From a checkpoint of a small mixture-of-experts model trained on Wikipedia: 305M tokens.
Below are experts of layer 7 (counted from 0) of a mixture-of-experts language model. Rows are named router (the router's row for the expert), gate (a neuron's input weights, with its number), up (a neuron's input weights, with its number), down (a neuron's output weights, with its number) and show model dimensions 96-191. Each number is 128 + 32 x the weight over its row's rms, rounded and kept within 0 to 255. Numbers have three digits each.
Before each expert's rows: a language model's description of what the expert responds to; "raises" lists some tokens whose logits its average output raises strongly, later layers aside. This comes from a sample of Wikipedia text that the model never trained on.

# expert 23
It responds to: Infobox dashes and table pipes in political career and election-result tables, and career verbs like served, elected, appointed, won.
raises: " ", " a", " in", " the", " at"
router:093138072155112136105123147163137134084173134124058157161134116139091097143106085178140135158127111129165198166157123062144113162088157134128145138122084103145097100133092159153088100131097151146104187151093124085133139122075129152098153157123110164160139135107113145174138140111044165129
gate0:116106092109164116150108164156180131175135109140162143081166099119188130097143138112110100090082144167121179100160133081130121194152125063104108102094135128181111102154168132104141173174134135085096149158101096094089138120141104176126182162066119162150124138057145140100131132168064159142
up0:150075156184108063143104173115093067102161103166104118121084104133142128135126141082102116156156151120124125130097152098143152127042152129124189085163095122153111106116175101107126154065150141099088108162107088065075137167147126097131133140113140187179175175174098160067117165124154211123
down0:115140144139075134128124129095106113104161130189122099101211114090117098121126134171127168138133097086124176110124079096129059065132115102103133163140143139102163188095126148155135152154133131113134168106135216141089150148134147175146083083161120165079097142107094105127171157152088094134
gate1:133182164094098119120178145115128073102143112168093154138095114156166140122172127087159145081163069157143151143153147139127101179082145120135133151091122116159171130102097188126125128167161127094093107168104181108120153132130127067121073099087148155147093150087171158161172133146130081167
up1:159114158070148163153178081127112090100135130190112154156105123135190096136177132149163196108086122097156168133102134171153128131120155121153149184094076124203173125101116175123135094060184119174097088141120082094125167099116145111127134138088154134173067127124137155136161135129080114170
down1:162109103204173149100160086122129121181143127115151108072094097061157149170101147114154101130091188177146190140142155070083111145172152148113113113167168192143153150166160111113168107143166098118131124106148184130146078070142080178090096086158149124092177130161084066126137116157116109111
gate2:130093090146160128197159151141130129142126135118151095109142134186125125167086118172143187148109171187129116170110144075109131125147087106140155155146062175148139145100181066119160129125126135056079110164151115087091126132153125143106148105152091120127142119190113138085183024111155083112
up2:088118142133142150148106091089074169106114209118130118088155145132102064167102092076088193147135140098096139128096087147093099158157169145149118105089117093148140104147116155127063125121118137132133133140162076060171109118058108094140055138151168134106116137136073091071085137125117134128
down2:110128129087164149129204123175059166167133162088082099116082120115160178117116095177140141109150148114118106088125140169060169136053098139187101192115122132116130136070107139140131104133112137084069061077102171150145128130134104101113119094137113144140143129147084135159186118120140088115
gate3:098118124103135119143103093113158090154176103154117177141107109114076227198088076182102117155123173157120118090154157116199170135111150165137117105142088126142156121113161086171129121200101129133093086128099133124127175106148100182095145141174136083150158130200099125187155152103149183108
up3:135167166130136161125135103114067186103097150075160119126173140188159132083138128082122085120145094164147136191099136078097117156139116159118076152150112119161117150179126166098154155105161118102124119158183140133163116179148118104068109120080135203108109145041161145087119106143120133116
down3:126152168181136093087115137135154128162165133119140126037082180103161146187064148108139105106129159139127103130145124116131092136160126098083109059111100122087100106207200134138102119126108124133146099138130089157153148140158115087081192112077036168144145134151123164122116116135118105145
gate4:131148180117116158100147162172078161156090135096068139107170085210137138091155161117114080175128119152148129072083128152136152125113105172145168063152128107068137188124131147124139118150124119104166188163187106111127090075168148129098090066134110137150138144145155158043132094135151140151
up4:124080131122148137119189115115186161190130123186114172174176112108163146100151080148110146122140084079108153160122172132085127101100169104106120149157083123160123089150118102161106106134142129108120105177161089162101134194124096084138138149086135119106111108148072150091201195108121121092
down4:127130129114098112136060135117113175152151104154173117084156149107114104143200121146105180081107111117155139164146163152114103147089079099102204178085072172128113089112135160165058132119154179102132145114148080130111152150113100137118087174106104117114160108126115180132063112093131135131
gate5:201055144111129111179116082088184103123135082144050115097140151086134150136102080130153169067165194105105139128147162133147105180097146131123162133050060152122176161131097124068121093093150147135140109153162063075047139162086109099122115154086135130123089169140146157105133130134139146099
up5:158098115115148121223116095141191175069086178124124149110139162106139127164113177100149169135108163111144165133131134114083148150122171103086139101123086137141158118151106106153090113125121148129058115128121104062090145158089138110095102175073130067083124155095118108073117143128111138138
down5:141095150115161128152136085099121184129139153088121135161109195081124122105139147096152130104082122067059145099187148128146157166093147105126142121074143171146124099127158153118086096137078081144132141117104125094099174140161162202122123098138167170138215110168125111085150168079123151100
gate6:126132124151131106141103101089146058105116130188102151093092137155128139120125153141120089112120090099118124124166102161118154186109185145093132067115117178135155163120119162124104133101014138078066135076077107114158051148141053148086142096132108139136149161133124123159158148099144218172
up6:154084139096157144120094112179098158180136124141155124174119127094091104108177117134095188118122180174151099168093158089181128136133093146193102137086119119110099087102141092071146122140126106129105140156101095107145166107097173195128107117157178098139152111146130146100189116147189074117
down6:109117084174078114133067118050146077094071179127160088144129134123119118104071186137161201108094106110126105105104175135178102163119097120129151095126132095114095123142077156117089167140130117110149131130108060098083125130119091099057067154153089103153163123086162110098146164144122188158

# expert 16
It responds to: Months, time words and sentence openers after in or a full stop, as in July, night, However, Afterwards, before.
raises: " the", ",", " ", " most", " that", " in"
router:102164160100086195088145086141086127091114054106098115071162115133136099093174108101152097095129038148115183094135108143110095144147116104106136095159099129153110156170108184112128136134114143167192130185134178141089114134160110162162076180110125117095131127083080104144057086174116113121
gate0:145161069111149160043126080164086158092083095155093132145105200175111135127158133127114080150122169136149086119106116156078112108099107161140121186202115108118148128136155101091140072093075119118073132077077157086075168095203134137118185158117140110094132135094098070117098157105122102112
up0:089101165154098126092125184077119147168155179210134138095089111120081142115168058063103085115113123134116113116171136176138128176136162137180093144101078121159036080176087138144101117130105165120148162167104084139102141075152148123071109073121126105159110103170101129117142131102092146123
down0:177115160179139123099139143104123151081153127165132117116130130142136156106170175186129126198110097140144126110101111133125122161131158157113125123100133150195143106141082158182156134124172078226143132105071154093145141103126111176138124189137204133132085138101057190164171158117127163113
gate1:115158092094139107129102139134114142163116190161153160144106153114127120080111148127132131096191112096121149120103137144154114133139111117102159154054149143129197152107181147163156140138123143167190117082151156119146116170108096124148125093086140117124117123087091125171066110112098140118
up1:171152141105206095178129152144186032099162110126150140152139091109093155071085050094214150148090144143086109122167125083045148103102126140100156151151181102109124135158163111146124124066091150112149203148164089145148145119101148124121148098125137116121152145144186116135158110108093098109
down1:146130101065112117167175149165178116116143081068153102128125138149112154146100106067095103117155167135090164142112106106151084095147096079028136126107062088191147082113132179112137133190175121141186108139153096122185121146160093139110123131109062145074096088122125093120138047167112147110
gate2:140103124129129161071145133155130139123124124136119112100138136159143178139088139155099138151109157156096141128157079132117228075147105172099089135104095182102072149138121064125055082163160080083131206144148131113119102107138103163124151144154063113139141097110156155127149161167071107186
up2:063183118131134135156119128087151116185130177129137104189097190080083116099161084161129130075119098152168137135181175175130112092072109067119080116143145139102157099131143135107116166119071140103187138125134131149071199140109149080171129129110129153126122134144190138166137112114119120118
down2:089128182147119156105140131101102165179083108151162105145144150205139161080146076150111130183099121134155099117145123143220143152138160116133058074108108156155149149142115108133161141120117172096127149110123111126160124082093157148062148100091116139130107146116174126121121144171116116130
gate3:142122137154119160129153139098136134096082058181133090124139160135137140149079149129129154134157139109109149103155090210176116205119145109120137150095122078122145080076110132061133095094143108154167062136116113172117119114140174155085117148157072139103060107097149210126164066068121100109
up3:186132102112047173106126119139169094130119136149099114109124119115215165146112162105139119150137127156122153153133106213198145187142138080096137139154146110143169108112055150041185111123106093151090132105128112141102188066138117125063114098137110146167119119138120122116175104117221179242
down3:126118115183158181176152094097140109155134122125116107121116119174121111111180143141131148165098180118100137122112132113139129107129124137177112098151125070152172122186171114157168147170121136102165151175071147165131184124164175115115125136121159155171091089156125109139139045085142096121
gate4:117143078147145122121101198138082195081129178076131176096156222145131115148084182140140109097080102129178174115121096142097102134147096140159137102106169078134092154165106117119138145112100095138158136110225103087158144154202096162102109083079058095116109139168126115112129088166147109181
up4:181129111097176174169139120157133096146085035146085132098127148132095212117113045167153156141134143126148092154089154153159143108135147068142074149187073077089168093211062154087130152170189132123133160163067114127168167119085164137132135086147142156169128127128151107101121130065120102094
down4:102169103116085134089150089132111156167126165142123091131139155166106181121122140106107168135137174135086135135110135127145117119188209158155195102101132108132191141152109124134163134147161128139204182104141075114105102137211212103133144139107055107151153140138128149176184146128135091088
gate5:092127074162100112197124116066164124118179132186144097149142120108112125077120158149127127132136179113110181121153112078185129133186081181082158123110247135153102154132143127138089066140106117150080106097164110147156104132143122123125107136110141120163145135207159148142126126107168148158
up5:118117193124122166114145152139106159110087103099113233105114160108141128165158086120155146106090125162162146092103145188161200201026135114151076154124058156097169074093151104161162147135182125108229129120092127155123131127078106134109137156103124141129125184049098159136170168125121097077
down5:118113156160096157171192142133128150109108169117139126125165126140157158183150138145092119118115103132123140154140151124124165133125163151184138111132117148122088085164134076143117125193183130087150119120125099130073132112130168132139129180080000129159108089094140111142175083121061083173
gate6:147100127143099077112083163148112148172080103124153152161109140082131160125096168169107110111100127080076165096141113115138110160132129135127092137116111074139108110101154167112091154124123083052058106111099094154107108140058066100095194144123098117050104120081104132143157170175108180139
up6:150120161158106137155105134147120118102113138185101081104162081190069076106132109092125099138148119099136127184099156104147128132179099168152135136146155201100109056125062127106165122052207122035148188121102111106168126151112135151190089112164132144140125139147177098086124105115107138040
down6:150144084158123091110110131100147166089186142096156158149180145122183078128146099144123106091061112092177103102168141141124137129092058122125034145201120156099103159133127122107132140113187135116133132118135142109163165102070108096144060076121229165113188105174105156115090145152137097109

# expert 8
It responds to: Prepositions and modal or reporting verbs that lead into a clause or object, such as would, during, suggests that, faced.
raises: " the", " a", " an", " this", " it", " two"
router:144097103091174185164169168188117123120113073172108174119138122113149150084123115139185129149067131149156103094140152202128124103063129099114060139182132123091071119177131154089142061155114148080100141114105116139094115126161110164070061154119135130173119126165112085157210195119094092144
gate0:142106137149106141155112090114136141134105126110156148103165114111131100042148084153157124081110140045136138171166113123180085123069108105126120053109137120200120132124133128073152081167134129148110073097148021127122136076146097149148124086116118145100130189096147100104063081212150113121
up0:120176182154108132082123065126142124153080157119122096201090163146106112147094143110111161109100108112145111129177140088184140033125055119088180124144141062167062082142105156115101138137167076126121169152128181117131117113156095163147175123101145108111120137123115068092103176113162124158
down0:142105148067123156126122103086161207160132167170103174127178137129152139079190206167183154112176113084119184150089170058182170181164086180094082091162131081171147181084089156120101109194134163105152097125124124129063131071113067157165091122112139126133131120150078124149119126115164117139
gate1:114085124122091087113115143089121180143108096088121160066098122131153093131150096101131117176107078151146178132166125137197097158120171177133110129181117160199110130147113095152160115137085108108071130102111067160155096154125165061147182159087154123067132158147111103142109133109125125094
up1:117081122103143135116154168095146151105156109137108119140174156084129060073130120130106123177086097170172106168165167153153146139114143185153114108169118171136052074145172179101187152180096152133077132137151112153088116139097134124142135155110152121112150127121117116106155123073116134089
down1:154111030081125122156149103121136144096113115136197106122143135137162085148146134175196119078155166175165143142128104171125136099140092070119140119128080127145176084170127142179079094147100135093121132120083145104079176110141164155132111143127231168167118131142114109168145156110081172115
gate2:143127087124150166149127186126174167147176171224119093128071178144166112166144149155137124102125104136134145190114176109095194127129151101141121118153121094103062165152121150148069069124126121131057098087097158076137125170097094139075082138177135116143126125110153180147155117113122096138
up2:079123034164130145147125079136094021143144147119112121182134163070138061122129094111103103175060134149127101100119070118172140112110110124134088083120109145110109112128121146120061134126100135142080102169080093074102074114081082132070069068127145072138160120119145097140193137144145118123
down2:134151143148145116134081129147120151129098083111129119117133137122112177149187146139113151061133121118146096137133134169113078104150140148116109100097105144150139138122131138105119182093122125142145147150091155144121116149103104145181186195166161102088087160081132192093147099157146094109
gate3:206056132074105120173153135164176131116116156154162094133123113150156123116099112120141114229155114196140134117077080074125186148080117153120148120086139147165093134112133097107104159194136164162154093158145096154112123119197110194092089131162121130163114118156152133075095071121150155117
up3:106128154123067161071152103060105154092114108142152157129116114115111105165105083109142152184117167098182107134104148163164082141110155143144068120118085102071097064174116139026142102172074090106119117102165153125097158204176127095146097149110161150095199154124140108155222168137177136133
down3:101182181090177128134224160116089128168169115119149096098097048175145165081125129157103128142170181173129124125156128110154144124151152109098105130110109131093154152105108121185078145136152114096163148043140155157140052106082192082169107132120132093128100147150182075152073095135081175214
gate4:106138113075117138116124182070157126087126194151137136120170117140139074168113134112155066202092105113220154111106130137112166135101103176080159148120116144201107157127121153151171113156134142194159099102117071161093145173115132141198129106140141111172124096105175143142151123124106173175
up4:077134133092107099092154145108159152151122187056139144108159096112191151151115093101112119154142123064162079134201168157108133121096109136109177141135086139110165122200122084096168073156134169122138136065125114168116162129063164161143193121132121132181116127106168206097176112129059127107
down4:134142116167073135142107100159124094135108103172172103128130166112160080090080130178072130125151179143077128135099112140152095124157148124111151109102183080134104114149114147102156122126124158166123107120128164077159095097119135156116100101108168129093147110115116124107086177178091217125
gate5:141074150107136160142132161152144116114102120113125164132106090074125113221098113115095113157137093117095136120152163129103201121110150119104130109105094090128127162148087128121147113163173090206167092129116061144118146119079140135187123137119144172106120162119125177143213125134168138098
up5:133199114054124159102096095109121196108190089161142112090196126188098142070143146144082213065101168174147138117105117112199089133157134112190087156123155184107164146094155171098134127102098127101161170156201092100179129115112107093112133169099098107119147116142145156159084096116119148153
down5:184117120139073083136185132177118155102144189113122136106181159117140124095116148173145162146122117149114152082084155092126129125151148080149070130158101155130161147074105143128112156142165140152145133172134116129146142116124020129142122208145000145159139117119152088158121108049154149057
gate6:197109180138098163099119112124100130162137121108132127160127174182084179102095172112109121193167133162106068137101156160110146114164116210088082140139132148114144139138162091048123140175113108091182123129112121116163134084149136136125103127058103182093097112077153119136127132104151136103
up6:049138072205137153155146123100069145068119171107130130084152096085142121079080129142157129107111175157122120182118071009130119128122157081127102094116142146144110069110057130113126101119174129129169168178199125141118115076086113117150184128173157130135167147155157154107065157133142112137
down6:142114145122083109150112176140155096105135126105133157152142125146142130165113182114140120153141145089060094148149080123132148118130133127085145116097082161163071072153156151142136146113139096155174166145144123144123110122112089187114181157147068108091109072106108160156116122150109149126